{
  "num_hidden_layers": 13,
  "hidden_size": 384,
  "d_expert": 48,
  "normalize_top_k": false,
  "balance_loss": 0.0179,
  "norm_eps": 1e-06,
  "optimizer": "adamw",
  "learning_rate": 0.00149,
  "beta1": 0.95,
  "max_steps": 7752
}
Below are experts of layer 10 (counted from 0) of a mixture-of-experts language model. Rows are named router (the router's row for the expert), up (a neuron's input weights, with its number) and show model dimensions 128-255. Each number is 128 + 24 x the weight over its row's rms, rounded and kept within 0 to 255.
Before each expert's rows: "gets" lists some tokens that make up at least twice as much of what it gets as of all text. This comes from a sample of Wikipedia text that the model never trained on. Tokens count by the router's weight.

# expert 132
gets: "\n", "-", "0", "===", "==", "5"
router [143 161 128 129 109 129 144 152 100 137 167 128 154 142 171 149 131 101 128 101 122 142 144 168 118 105 115 116  99 117 101 100 143 142 118  99 124 105  95 133 116 126  97 116 156 129 112 108 167 154 124  91 118 106 144 113  92  97 167 134 128 116 124 113 154 127 141  92  81  86 137 112 138 115 156 132 137 159  84 115 128 130  96 111 137 171 120  89  73 136 108 146 110  86 111 125  92  95 106 109 135  91 118 160 169 103 158 132 134 141 120 138 105 103 109 138 148 128 137 108 149 168 109 165 113 120 176 139]
up0 [143 129 130 113 125 119 131 140 145 130 124 150 116 104 122 130 161  92  92 159 177 129 135 147  88 114 154 100 143 132 125 139 114 131 153 166 122  98  85 109 123 159 146 103 155 152 118  94 134 110 124 110 101 133 102 156 121 101  93 188 105 165  93 101  66 174 158 157 131 135 108 133 163 163 164 135  81 119 122 150 119 116 141 154 183 112 140 116 117 133 128 127 184 141 139  94 137 169 142 132 131 131  88 124 130  97 135 136 149 135 132 130 114 130 155 132 116 144  65 148 173 116 145 107  86 145  93 125]
up1 [120 126 124 108 157 123  97 120 100 100 113 122 102 131 123 177 171 129 149 134 133 150 133 117 133 132 111 165 126 134 110 102 121 137 127 132 147  64 113  94 128 164 132 156 126 118 120 134 141 116 128 126  75 151 119 104 149 117  92  85 146 128 102 114 101 178 126 119 198 126 142 106 150 110 140 156 137 147 111 124 150 131 144 141 147 107 136 194 107 137 146 149 172 118 118 133  90 106 139 142  96 127 104 142 106 121 131 108 152  69 168 131  68 131  89 152 160 138 129 165 123  78 149 136 126  92 127 128]
up2 [153 119  93 148 159 118 138  66 166  96 144 153 136  89 122 150 107 129 145 154 127 169 147 198 138 129 149 163  73 148 132 152  90 133 139 144 134 117 136  82 115 110 160 150  85 103 134 115 124 164 124 157 110 116 123 125 145 117 136 115 124 149 108  96 117 125 113 138 139 147 128 134 150 200  78 137 157 125 128 146 134 133 135 143 102 179 131  94 154 119 125 139 133 173 214 124 122 113 102 109  93 111  73 138 112 154 138 142 125 146 154 135 170 107 144  99 105  62 144 154 149 142 115 112 125 136 140 115]
up3 [140 171 105  74 115 135 138 130 127 169  82 162 102 162 104  98 115 142 165 150  99 123  79  92  84 181 124 130 133 121 166 130 118 119 139 115 107 185 127 122  94 114 118 131 117 103 110 163 189 126 148 116 157 156 138  94  98 129 112 137 123 104 142 142 127 124  91 114 111 141 109 214 142 152 127 154 118 151 116 165 108  91 128 144 100  98 168 121 144 174 110 142 124 110 135 111 100 111 184 124 173 128 102 127 156 142 144 113 144 132 144  98  91 160 175 127 134 110 124 121 111 143 104 115 106 156 195 144]
up4 [161 153  90 116 125 158 152 141 103 115 129 155 158 154 149 159 103 111 130 113 155 111 117 173 141 169 140 150 140 117 109 141 103 138  88 165 118 137 105 123 171 138 129 144 126 126 104  99  79 118 105 151 115 108 146 119 163 157 124  71 141 123 149 112 162 123 153 183  82 140 133 139 103 118 112 161 150 128  71 139 146 103 130  96  92 119 151 100 144 173 146 146  79 113 159 123 112 126 115 131 115 134 133 144 167 120  99 135 145 145 104 109 130  76 121 125 142 121 148 156 118 129  85  86 127 162 103 158]
up5 [147 179 108 129 157 116 110 146 126 153 132 116 138 152 145 111 139 135 140 142 116  70 146 109 122 116  88 185 131 129 174 106 125 139 128 112 118  99 110  94 131 131 121 136 123 112 137 132 173 115 101 138 105 139 132 118 120 111 153 117 146 129 142  79 120 131 140 114 143 134 111 145 159 135 140 133 138 104 101 115 135 106 134 154  98 132 162 129 121 146 168 148 124 169 104 117 158 105  77  82 106 140  97 130  92 145 145 151 141 156 124 164 130 234 154 142  66 122 128 132 117 144 171 112 113 128 163 126]
up6 [ 73  78 112 190 106 132 154 124 145 150 130 115 132 134 149 104 155 175 172 157  95 157 128 133  97 104 200 149 165 121 133 149 157 119 152 125 194 126 118 112  98 122 174 105 157  90 118 157 135 126 151 135 114 134 116 141 124 118 155 125 101 123 120 156 118 131 120  76 157 113 135 127 127 148 123 156  90  94 163  90 115 120 164 114 132 134 120 120 140 120 135 120 165 126 139 174 128  99 171 117 125 123 176  72 138 154  81 156  88 134 122 108 142 113 123 157 102 129 148 110 130 122 150 133 129  98 128 126]
up7 [176 147  86 111 119 124 115 152 116 117  92 120 146 121 117 128  84 134 145 161 138 114  61 146 110 118  99 153 128 112 116 135 104 132 180 157 149 162 136  81 144 120 141 143 131 135 108 125 137 116 133 105 102  92 134 168 133 138 137  91 140 150  92 146 140 134 156 128 116 135 102 152 115 128 149 170  74 150 126 117 131  99 166 138  94 128 129 128  85 146 137 122  90 132 102 112 131 156 133 152 102 108 109  90 132 124  97  89 174 146 108 145 100 153 132  88 117 112 129 134 139 118  94  58 136 149 116 177]
up8 [125 162 136 110 136 113 102 121 108 144 124 155  97 113 117 175 112 128 139 144 106 117 157 113 132 159 109 157 108 133 163 142 125 139 149 135 138 125 159 133 101  92 127 140 111 108 151 169 117 136 136 172 101 114 157 127 106 114  88  91  93 128 146 149 122 108 160  68 164 104 120 141 131 124 130 128 156 144 113 121 126 121 101 141 141 159 156 152 106 179 133 109  83 130 103 106 104 108  72 164 179 129  98 131 156 133 144 153  92 144 146 139 131 184 135 167 117 128 119  98 114 141 152 209 149 110 105 125]
up9 [112  95 132  86 142 102 143  67 142 106 133 134 121 135 159 116 137 130  87 183  74 144 162 139 106 118 131 173 152 126 113 133  90 155 123 136 141 123 130 128 135 152 141 148 119 137 123  84 135 113 114 115  94 124 117 125 105  95 174 155 139 141 120 105 112 161 100  81 117 123 130 119 135 117 131 103  86 137 151 131 115 134 150 119 108 131  69 160 116 136 127 114 157 147 126 129 149 135 152  79 133 148 119 105 108 157 169 126 108 123 103 121  89 108 121 104 110 143 142 139 118 121 159  93 159 157 162 126]
up10 [133 127 104 133 135 168  89 113 139  97 125 146  76 138 112 126 115 160 148 114 113 122 115 148 125 165 143 183 122 137  96 154 138 122 109  91 184 120 121  71 106 102 128 144 101 167  88  94 124 134  97 121 150 148  89 168  72 164 143 101 139 140 138 162 105 160 133 128 132  93  98 139 162 149 126 127 107 131 140 135 156 102 171 158 129 131 107 107 119 105 187 150  99 130 132 133 146 149 150 162 137 112 132 146 128 146 155 132 127 134 133  67  98 163 141 157 109  82 119 113 143 107 121 104 128  74  95  49]
up11 [109 120 118 103 149 119 176 114 115 161 144 142 182 107 189 119 135 124 125 136 131 130 157 126 125 124 139 115 110 120 105 130 102 137 141 158 141 132 152 121 134 120 119 131 105 120 116 100 163 160 123 128 114 166 145 132 116 166 133  87 129 180 122 150 102 124 174 115 121 140 132 113 117 122 143 138 123 109 117 118  75 157 106 116 155 111 127 169  84 152  82  98 114 125  83 111 139 135 130 145 126 112 165 143 108 170  97 161 114 122 116 116 109 146  93  95 142 165 143 101 146  90 136  98 144 123 128 126]
up12 [104 124 123 158 103 146 172 157 126 107 141 139 119 117 118 115 121 123 130 153 129 144 120 141 158 128 175 163 126 122 148 146 100 168 199 140 128 122 111 142 127 145 126  82  91 138 103 109 106 161 134 143 129  97 179 138  94 126 168 118 111 132 129 132  99 132 127  94 111 147 151 109  98 118 133  46 139  85 155 104  80 151 106 152  74 162 149 112 166 131 124 162 116 145 136 151 139 112 133 142  81  97 128  85 150 135 107 140 103 154 161  63 104 108 118 130 137 123 136  75  96 134 130 149 112 159 121  71]
up13 [ 98 128 146 165 116 156 159 133 115 156 149 110  79 141  99 131  87 147 180 109 108 143 127 138 123 140 180  99 117 140 143 103 166 109 146 134 115 104 119  90 156 149 125 145 121 177 113 139 101  86 115 136  93  86 122 103 115 131 124 118 141 117 131 121 152 127 124 136 112 125 144 143 179 176 133 141 140 151 126 133 122 134 128 122 135 126 119 117 119 135 130 148 195 129 146 165 118 130 130 134 151  96 139 121 164 126 149 103 161 130 147 138 162 154 155  92 124  91 107 148 172 135 127 149 110 147 190 136]
up14 [104 123 107 103  65 138 164 106 113 101 132 129 149 118 137 169 102 144 118  91 115 121 136 160 164 107 135 114 125  93 138 137 110 128 107 138 158 101 136 152 144 149 130 160 164 163 167 148 125 184 170 142 148 133 137  94 109 142  69 130 143 155 157 131 134 106 132 134 114 131 119 148 133 124 134 151 141 101 139  92 106 132 172 129  93 156 104 118 138 124 136 196 173 118  97 163 161 100 141 135  69 116  95 131 184 171 140 163  77 114  66 128 135 129 129  94 122 139 106  93 139 135 128 143 142 122 162 115]
up15 [170 160 114 111 107 156 124 145 128 159 146 140 121 136 145 107 105 161 113 107 164 171 115  94 136 140 147 128 119 157  94 158 130 207 162 145  72 109 112 132 151 114 102  83  90 146 113 146 142 125  88 116 109 137 160 168  74 136 110 165  91 123 124 171 100 152 110  64  97 131 112 118 137 147 126  92 142 100 151 171 162 121 130 130 112 145 163 145 123 125 110 130 108 119 123 107 111 180  59 113 123  96 139 131 109 100 145 166 127 126 161 148  76 145 141 109 167 132 154 123 101 128 149 125 146 136 143 133]
up16 [131 138  81 102 109  94 139 134 169 132 109 128 128 144 140 174 136 107 170 123 156 133 158 109 135  92  98 120 140 127 135 139 110 109 121 124 124 118 146 141 152  91 136 114 125 139 131 131 115 116 126 117 148  85  93  99 111 160 100 140 117 147 173 122 136 110 128 133 110 113 159 129 129 108 126 106 135  99 136 143 123 192 125 106 131 139  95  92  95 159 107  99 105 150  70 158 140 103  97 139 144 109 104 139 146 124 119 103 124 165 130 132 148 114 121 131 144  98 109 155 171 152 144 120 154 144  99 149]
up17 [108 176  98  93 138 134  94 149 101 125 119 105 121 109 148 111 142 135 132  99 100  95 122 146 146 107 106 124 160  98 136 147 142 127 110 146 114 142 124 142 149  71 147 155 126 114 144 110 125 144 164 129 142 118 122 155 131 128 143 110 116 124 132  94 165 149 145 137 150 147 135 158 154 116 133 119 110  76 109 115 186 113 117  94 137 115  82  75  98 113 134 147 142 146  91 126 132 158 127 144 135 127 134 103 137 146 137 108 117 126 132 145 150 140 146 107 103 103 154  92 122 113 113  82 129 106 136 153]
up18 [139  69 149 188 105 163 130 117 128 158 140 131  90 126 152 113 182 162  96 143 145 184 111 158 157 147 142 101 142 127 128 130 132 113 114 141 104 120 120 107 125 154 147 115 123 116 127  65 135 154 154 121 142 133 103 104 170 115 145 149 141 162 125 109 125 163 117  92 161 169 107 115 107 202 110 101 157 122 135 132 128 114 105 102  97 101 119 143 127 140 113 104 137 131 174  99 108  88 137 123 127 141 136 123 154 117 160 133 108 161 155 127 138 114 139  91 131 143 163 106 146 169 144 129 159 111 123 101]
up19 [126 133 131 122 109  89 111 144 145 139 143  92 123  92 129 122 146 101 117 134 124 134 133 145 129 145  68 128 127 121 151 109 167 100 103 147  92 148 114 152  95 142 140 150 133 137 138  86 119 144 151 148 159 106 120 151 119 125 147 106  85 165 113 105 150 154 137 152 137  96 141 130 120 105 156 157 135 148 135 144 126 122 192 140 144 142 134  93 142  90 151 147  70 150 115 115 157 131 147 105 169  91 132 141 148 136 172 128 128 101 105 120 149 148 166 112 138 118 110 109 121 134 141 124  99 149 134  55]
up20 [126 131 116 143 140 136 114 133 104 118 128 156 118 146  97 120 105 143 117 102  91 181 145  75 115  86 142 112 126 129  91 106 165 160 134 125  93 128 129 133 169 113 130 134 106 153 103  97  76 117  92 141  76 139 164 165 145 133 146 106 136 147 131 103 127 160 109 145 107 129 101 163 149  91 114  90 143 151 139 141 128  89 107 103 101 112 108 148 128  99 179 101 124 133 150 111 109 104 161  96 152 151 122 147 137 118 146 125 143  88 116 136 109 106 105  88 168 168 173 102 101 120 144 132  95 117 147 125]
up21 [134 164 152 126 132 119 109 122 102 125 112  67  94 113  94 166  72 145  56 126  92 112  98 142 139 156 107 119  91 137 151 120 143 129 114 144 120 140 129 122 196  77 138 176 140 196 154 135 118 128 102 134 127 115 170 118  98 107 114 148 134 160 144 129  76 146  84 104 122 151 127 123 183 126 120 142 106 114  91 144 153 111 135 145 128 126 113 138 106 126 131 113  99 110  85  78 123 144  96 107 105 115  68 138 132 139 138 133 120 145 129 141 114 121 127 145 148 104  94 153 132 139 169 151 112 113 125 118]
up22 [138 184 133 157 140 139  99 105 101 131 119 114 104  85 105 134 155 128 161 125 100 139 125 149 146 124 110 167 114 103  88 127 133 113 127 131 133 139 130  95  96 192 128  99 171  84 131 117 147 119 110 117 122 140 127 169 112 103 138 131 107 107 119 111 113 146 112 145 145  93 101 115  98 117 124 144 139 133 147 109 114  58 108 169  89 115 149 134  97  96 185  70 142 124 138 128 129 110 106 135 157 121 119 124 128 143 162 108 126 116 154 127 145 112 169 150 107 149 120 116 117 128 124 131 167 143 102 148]
up23 [125 128 148 115 128 164 131 103 124 127 129 103  81 110 147 105 143 111 108 136 126 105  79 114 153 135 110 111 148 108 134 101 131 125 151 169 116 140 141  85 116  89 158 130 146 129 150 153 136 182 135 127 123 152 142  97 140 157 115  95 117 131 133 102 138 132 148 140  87  97 159 138 194 110 121 159  95 149 139 165 160  96 168 137 158 155 103  95 104 136 127 114 159 123 114 104  95 139 134 139  84 122 102 105 120 122 147 101 135 128 145 125 100 115 139 157  98 130 116 155 126 152 135 120  78 103 106 130]
up24 [107 158 105 105 135 139 141 153  94 124 111 145 137 116 142  74 111 142 125 123 137 139 147 126 139 164 130 129 106 135 124  79 101  95 141 152 110 127 154 125 160 130 117 126  78 163 101 132 129 124 143  77 130 120 135 141 141 206 124  91 139 149 154 133 178 108 108 105 149 187 127 126 111 107 138 118 120  86 100 138 116 139  94  92  97 164  93 130 115 144 167 106 134  82  81 112 145  79 163 136 128 117 151 150 137 135 114 111  96 121 109 116 108 120 159 129 112 131 112 140 160 133 126 106 151 114 160 168]
up25 [ 95 146 144  75 115 118 125 107 112  68 131 140 139 140 138 111 122 125 134 156 110 134  98 154 114 117 119 107  78 117 130  98 119 145 141 183 141 125 144 168 143 124 117 139 140  78 117 151 137 118 152 156 135 112  95  95 184 103 169 125 102 127 120 150 159 129 115 130 130 138  76 113 119 144 156 174 128 126  68 131 117 108 118 114 114 124 135 110 131 121 126 158 131 112 158 132 140 125 138 136 170 126 124 127 127 119 129 156 108 153 126 116 114 155 113 144 104 155 152  72 108  85  97 142  96 141 118 115]
up26 [182 118 106 162 132 138 142 142 150  74 132 165 112 114 168 126 125 136 127 117  89 132 148 129 175 136 169 114 146 133 166 121 117 122 109 132 147  96 124 167 128 136 106 152 124 167 134 143  74 102 104 125 122 161 102 155 158 132 129 124 139 106 141 128 155 121 121 169 101 117 154 120 116 109 144 118 102 118 121  95 148  67 138 158 161  50 103 115 137 134 100 117 135 126 156 166 122 134 100 108 154 150 105 130  92 130 132 143 148 111  91 141 139 125 114 156 138 121 124 125 152 126 127 155 134  94 152 156]
up27 [152 181 148 137 150 103  86 130  68 135 128 134  97 124 136 128 136 100 142 152  91 135 117 122 129 169 125 118 116 166 132  64 141 106 125 147 111 160 142 122 128 146 110 139  86 142 150 132 152 137 132 116 143  81 137 153  91 114  84 111 173 109 137 113 114 151  98 162 107 141 155 184 136  91 123 141 170 128 102 162  87 168 103 158 122 118 158 126 118  96 110 132 134 102 167 139 118 125 140 162 101 127 152 134 184 154 166  97 159 106 155  93 100 136 146 108  86 110  96 120 129 114 106 133 125 107 112 131]
up28 [ 78 130 110 141 155 112 132 130 156 107 119 109 137 140 163  94  93 155  97 165  92  68 112 151 105 141 110 175 133 124 140 127 147 123 107 116 165 110 147 123 100 122 130 168 123 164 141 141 152 133 121 137  85 108 140  96 101 112 121 111 149 148 156  87 135 144 128  53 155 111 143 133 168 124 123 127  59 116 102 134  93  83 137 102 131 104 115  94 119 150 116 107 149 139 110 141 137 119 164 104 173 165 129 120  94 124 152 110 106 148  73 127 157 124 109 160 145 125 103 172 107 115 127 127 129 148 158 141]
up29 [108 135 121  92 122 131 103 106 117 140 139 118 148 127 145 155 144 151 101  95 153 164  90 114 122  77 124 134 142 153  86 128 127 153 181 126 121 155 145 138  81 130 153  84 113 102 164 120 145 110  84  93 141 161 179 202 140 117 169 140  95  76 130 148 165 118 146  90 126 122 124 119 115 115 145 106 107 165 158 149 127 128  85 135 129 150 166 118 116  98 146 118 126 148 144 117 132 157 127 145 164 167 120 179 112 156 146 112  94 103 140 134 114 125 150 120 130 176 121 144 107 134 154 130 130 108 124 142]
up30 [156 122 107  90 108 132 140 145  86 169 152 145 146 121 141  99 122 136 146 126 175 156 128 101 129 153 143 172 203  90 142 105 143 143 134 110 126 160 109 118 139 126 157 136 147 156  75 133 161 115 116 163 137 150 150 169 133 137 160 144 148 162 113  65 130 148 132  99 166 134 124 191 162 167 107 123 127 136 197 153 159 137 117 125 127 104 128 129 127 156  96 143 105 144 101 149 149 157 132 122 141 137 170 128 140 147 118 146 149  95 144 141 118 116 132  69 124 137 154  83 119 119 150  87 134 173 120 174]
up31 [125 145 106 156 135 140 134 104 152 102 123 100 150 140 100 154 118 148 123 135 160  83 140 113 132 157 145 141 100 113 152  83 119  80  88 114 135 100 120 107 103 113 143 128 134 128 142  70 127 136 118 143 145 141 133 137 107 171 130  71 138  94 130  97 141 160 134 110 164 122  85 130 122 123 134 120 138 122 158 143 139 168 160 142 125 129 192 147 161 150 167 158  94 131  88 162 152 116 128 145 166 123 161 130 182 120 145 115 128 108 147 109 117 127 179 126 123  77 160 146 174 143 138 145 127 123 131 128]
up32 [138 111 113 149 192 102 118 145 110 134 120 140 142 116 145 127  88 169 123  91 143 112 114 120 163 142 148 108 136 140 165 178 115  82 127 112 145 139 128 131 138 116 155 142 108 126  69  74 137 150 170 109 161 130  76 137 155 121  98 123 102 113 117 145 142 115 110 133 165 123 130 117 147 134 121 157 128 146 108  95 204 119  71 123 168 116 119 124  65  87 143  93 118 104 164 125 112 138 118 113 109 154 129 121 130 130 144 121 147 129 123 117 159  93 113  87 131 131 180 144 166 104 157  89 132 126 167 147]
up33 [158 100 105 170 153 115 130 121  99 152 121  68  85 144 174 141 117 182 120 138 142  85 112  96 140 107 103 136 144  97 113 124 125 111 183  70 118 136 155 103 116 162 111 125 126 110  81  98 112 137 149 113 145 121 166  89 105 123 158 131 128 143 126 128 117 136  87 122 142 107 113 116  81 153 121  99 117 110 104 150 123 103  92 124 106 141 104 130 107  80 166 158 142 131 133 131 118  89 146 117 134 111 149 112 149 146 150  77 139 102 123 122 109 134 138 165 138  74 124 136  95 123 117 106 138 138 129 122]
up34 [124 110 131  74 112 145 139 139 106 129 130 143 174 163 139  63 147 171 145  48 141 138 108 106 131 147 137 137 121 136 126 151 125 117 116 152 148 132 132 138  99 177 147  97 145 126 114 145 142 162 164 106 136 108 120 127 102  91 122 161 105 143 134 132 125 109 107  90 141 175 128 106 153 141 115 113 132 106 138  87 112 102 157 136 102 117 148 104 113 155 165 150  97 123 114 144  83 114 114 113 118 150 161 147 120 127 140 127 162 102  96 134 162  80 122 130 139 130 141 127 124 122 130 143 144 150 138  81]
up35 [158 100  52 129 147 128  95 126 115 130  95 179 186  85 122 168 165 126 146  90 147 168 141 156 122  95 159  82 125 133 168 130  81 131 167  98 113  83 143  81 148 105 150 149 103 134 135 118 122 140 150 112 144 119 147 109 160 142 137 159 152 157 131 120 114  95 110 112 154 123 134 155 111 170 105 129 155  82 112 131 114 108 147 133 115 133 102 101 143 130 128 137 156 125 148 173 129 112 110 117 168 166 124 128 127 118 149 117 149 128 137  77 152 118 108 100 167 114 110 154 161 142 145 135 142 138 129 154]
up36 [153 158  87 127 115 122 137 158 136 168 124 107 147 102 129 123 128 147 123  76 137 135 115 144 115 138 120 110 114 106 161 116  91 118 134 113 118 154 106 111 134 151 134 109 135 136 128 116 102 119  94  98 110 164 145 117 212 157  62  76 117 181 113 164 143 131  97 142 159 146 118 149 125 128 118 136 121 143 106 126 119 135 179 160 101  82 142 121 139 117 140 138  94 127 117 132 120 126 122 117 153 140 130 118 137 137 146 119 144 140 114 148 155 119 124 152 147 115 140 106 166  77 131 149 128 165 125 110]
up37 [ 91 141 137 137 145 170 129 121 140 124 112 130  88 110 153 150 163 111 127 126 131 137 133  91 135 122 153  89 129 137 145 111 148  80 134 128 156 148 179 134 102 119 149 137 110 129 125 106 158 150 119 135 120  91  90 149  99 127 134 112 127 141 118 124 114 152 157 116 131 130 155 146 137  87 122 125  87 128 117 195 186 114 141 159 118 150 110 132 139 104 129 143 117 164 132 122 145 122 107  98 152 125 101 138 109 144 116 100 149 145  94 128 177 109 162 107 155  76 177 102  81 116 135 143 136 122  95 113]
up38 [143 149  99 176 123 163  88 133 108 120 128 141 113 152  92  71 139 148 108 124 103 135  94 143 133 129 102 136 124 137 116 103 165 131 130 122 124 136 106  98 131 151 132 128 131 174 141 138 100  97 100 130 104 150 159 143 114 139 121 102 169 114 163 109 157 134 110 163 143 175 128 175 128 112 122  76 114 141 132 119  88 118 140 104 120 124 112 105 125 121 146 130 167 125 136 152 134 144 156 115 136 159 143 115 166 139 143  98 139 123 127 103  90  89 141 105 128 102 126 158 117 156 103 114 107 162  82 122]
up39 [142  82 121 123 136 104 150 113  97 103 130 113 160 126 183 164 152 156  87 131 111 153 193 144 134  92 139 174 124  76 167 151 106 153 150 111 127 111 137 124 119 125 129 121 111 117 127 158 102 110 135 129  80 114  89 121 124  90 144 156 121 130 108 127 127 133 118  87 140  92 140 124  89 131 137 134  85 121 147 136 121 122 139  95 159  82 153 160 111 156 154 108  92 137 106 132 124 145 112  91 136 172 130 129 111 103 145 154 108 140 128 165 131 115 116 120 143 154 146 172 143  95 179  84 105 144 178 148]
up40 [107 134  87 136 152 167 109 118  71 108 162 123 138 161 123 150 102 121 166 140 134 126 153 115 118 141 127 153 135 118 125 140 106 139 161 127 112 115 110 116  97 120 122  92 118 134 149 106 132 127 102 125 161 139 142 149 112 161 128 135 137 144 112  84 141  89 107  84 177 129 158 121 140 135 109  92 142 150 161 176 146 119 190 144 126 154 137 109 140 141 146 171 111 152 131 116 151 137 131  73  85 115 149  86 147 130 152 136 129 107 169 169  91 149 107 135 120 155 146 130  96 138 125 132 148 134 135 143]
up41 [108 119 116 179 129 145 124 139 146  90 131 118 151 107  99 109 153 136 148 130 133 152 131 170 138 146 146  87 124 125 160 108 152  98 156 159 113  88 155 108 113 129 107 147 170 141 117 108 128 153 165 133 150  86  80 111 122 111 143 145 193 109 155 119 112 154 127  96 126 171 124 109  81 131 142 123 133  91 115 104 127 126 114 136 132 114 143 138 131 135  97 120 109 129 134 134 110 109  95 130  90 153 136 136 151 110 107 158 100 139 102 127 125 135 111 183 115 111 143 105 151 112 168 162 124 127 146 119]
up42 [155 134 143 153 144 118 135  84 116 108 120 112 105 105 105  90 149 165 115 118 111 183 114  77 136 152 106 111 147 111 107 118 135  91 116 156 115 124 134 115 130 111 126 139 124 176  90 162 173 132 133  90 107 138 142 117  90 113 120 109 189 140  85 142 125  83 130 111 143 112 111 140 126 158 111 165 144 155  99 119 146 109 181 104 157 154 151 125 151 133 138 118 150  91 153 169  95 115 147 126 123 105 119 128  91 185 145 137  97 125 131 116 130 102  95 128 119 104 172  49 114 134  84 112 106 143 125  97]
up43 [ 67 130 173 137 132 127 120  97 127 113 122 117  95 169 147 101 147 127 129 162 127 149 140  89 155 120 124  90 109 100 133 134 139 101 137 133 137 169 133 110  93 117 123 137 151 150  99  98 154 116 125 110 114 137 163  90 131 156 105 101 128 180  95 100  62 135 143  98 158 144 124 113 165 138  76 145 114 122 131 167 112 127 157 102 101 116 158 117 137 151 147 140 139 143 112 169 124 119 144 125 132 132 135 103 113 148 144 146 110 134 121 117 124 125  92 145 146 107 145  64 128 107 114 111 135 117 167 126]
up44 [152 107 127 124 156 111 116  74 124 140 125 143  99 126 107 124 136 149 150 122 134 165 132 144 131 184 127 135 126 125 163 133 106 113 150 143 147 127 109 111 135 152  99 131 131 117 128 108 148 121 104 125 137 126 128 121 151  72  85 111 120 145  96 120 134 187 103 103 123 164 104 141 126 138 111 137 147 147 115 136 122 115 138 136 142 138 132 129 140 130 152 120 137 144 197 137 150 127 135 147  70 118 156 147 191 118 136 120 138  85 132 103  96 141 130  88  95 134 139  84 153 109 126 146 120 122 180 121]
up45 [ 83 181 114 144 150 126 107 132 137 106 154 157 120 141 138 119 103 121 113  98 125  68  97 166  91 134 111 126  98 123 130 101 136 159 126 147 144 126 126 132 137  86 163 150 116 169 107 140 125 180 115 157  96 155 106 189 140 111 176  94 131 121  97 123  92 150 147 113 122 127 137 137 154 140 137  84 141 151  99 173 138 133 155 142  95 126 138 113 123 136 118 153  77 105 102 114 152 114 106 122 127 127 112 131 117 140 139 139 141 127 148 117 175 143 116 139 161 109 174  98 109 104 118 184 176  88 157 111]
up46 [174 140 115 112 137  78  93 154 140  81 114 169 130 141 115 135 115 171 158 129 132 105 125 158  91 145 109 117 127 141 163 119 139 116 126 139 137 159 126 134 124 106 138 115 124 119 118 153 137 148 123 126 176 125 122 194 135 107 147 166 153 120  96 131 110 134  76 136 141 117 125 152  99 140 137 122  91 135 102 120 148 108 147 135 140  91 134  75 120 116 137 114 103 130 136 178  93  87 166 113 167 140  82 121 139 125 156  83 162 112 156 126 125 128 100 142 132 168 116 160 166 120 138 122 127 143 164 125]
up47 [157 179  98 165 120 115 154 113 102 115 155 119 118 121 156 156 132 131 120 131 136 126 136 165 100 125 121 149 131 135 117 117  87 148 154 127 113 138  95 139 128 164 133 139 137 122 128 101 114 166  59 149 115 134 128 145 157 128 145 136 163 155  84 165 127 109 117 131 141 156  73 157 137 138  93 152  97 115 146 122  99 152 150 117 103 107  88 150 127 128 126 126 127 181 119 132  97  84 138 112 175 116 169 124 165 106 159 143 140 120 115 137 151 116  98 133 159 125 129 134 145 144 143 112  94 150 164 112]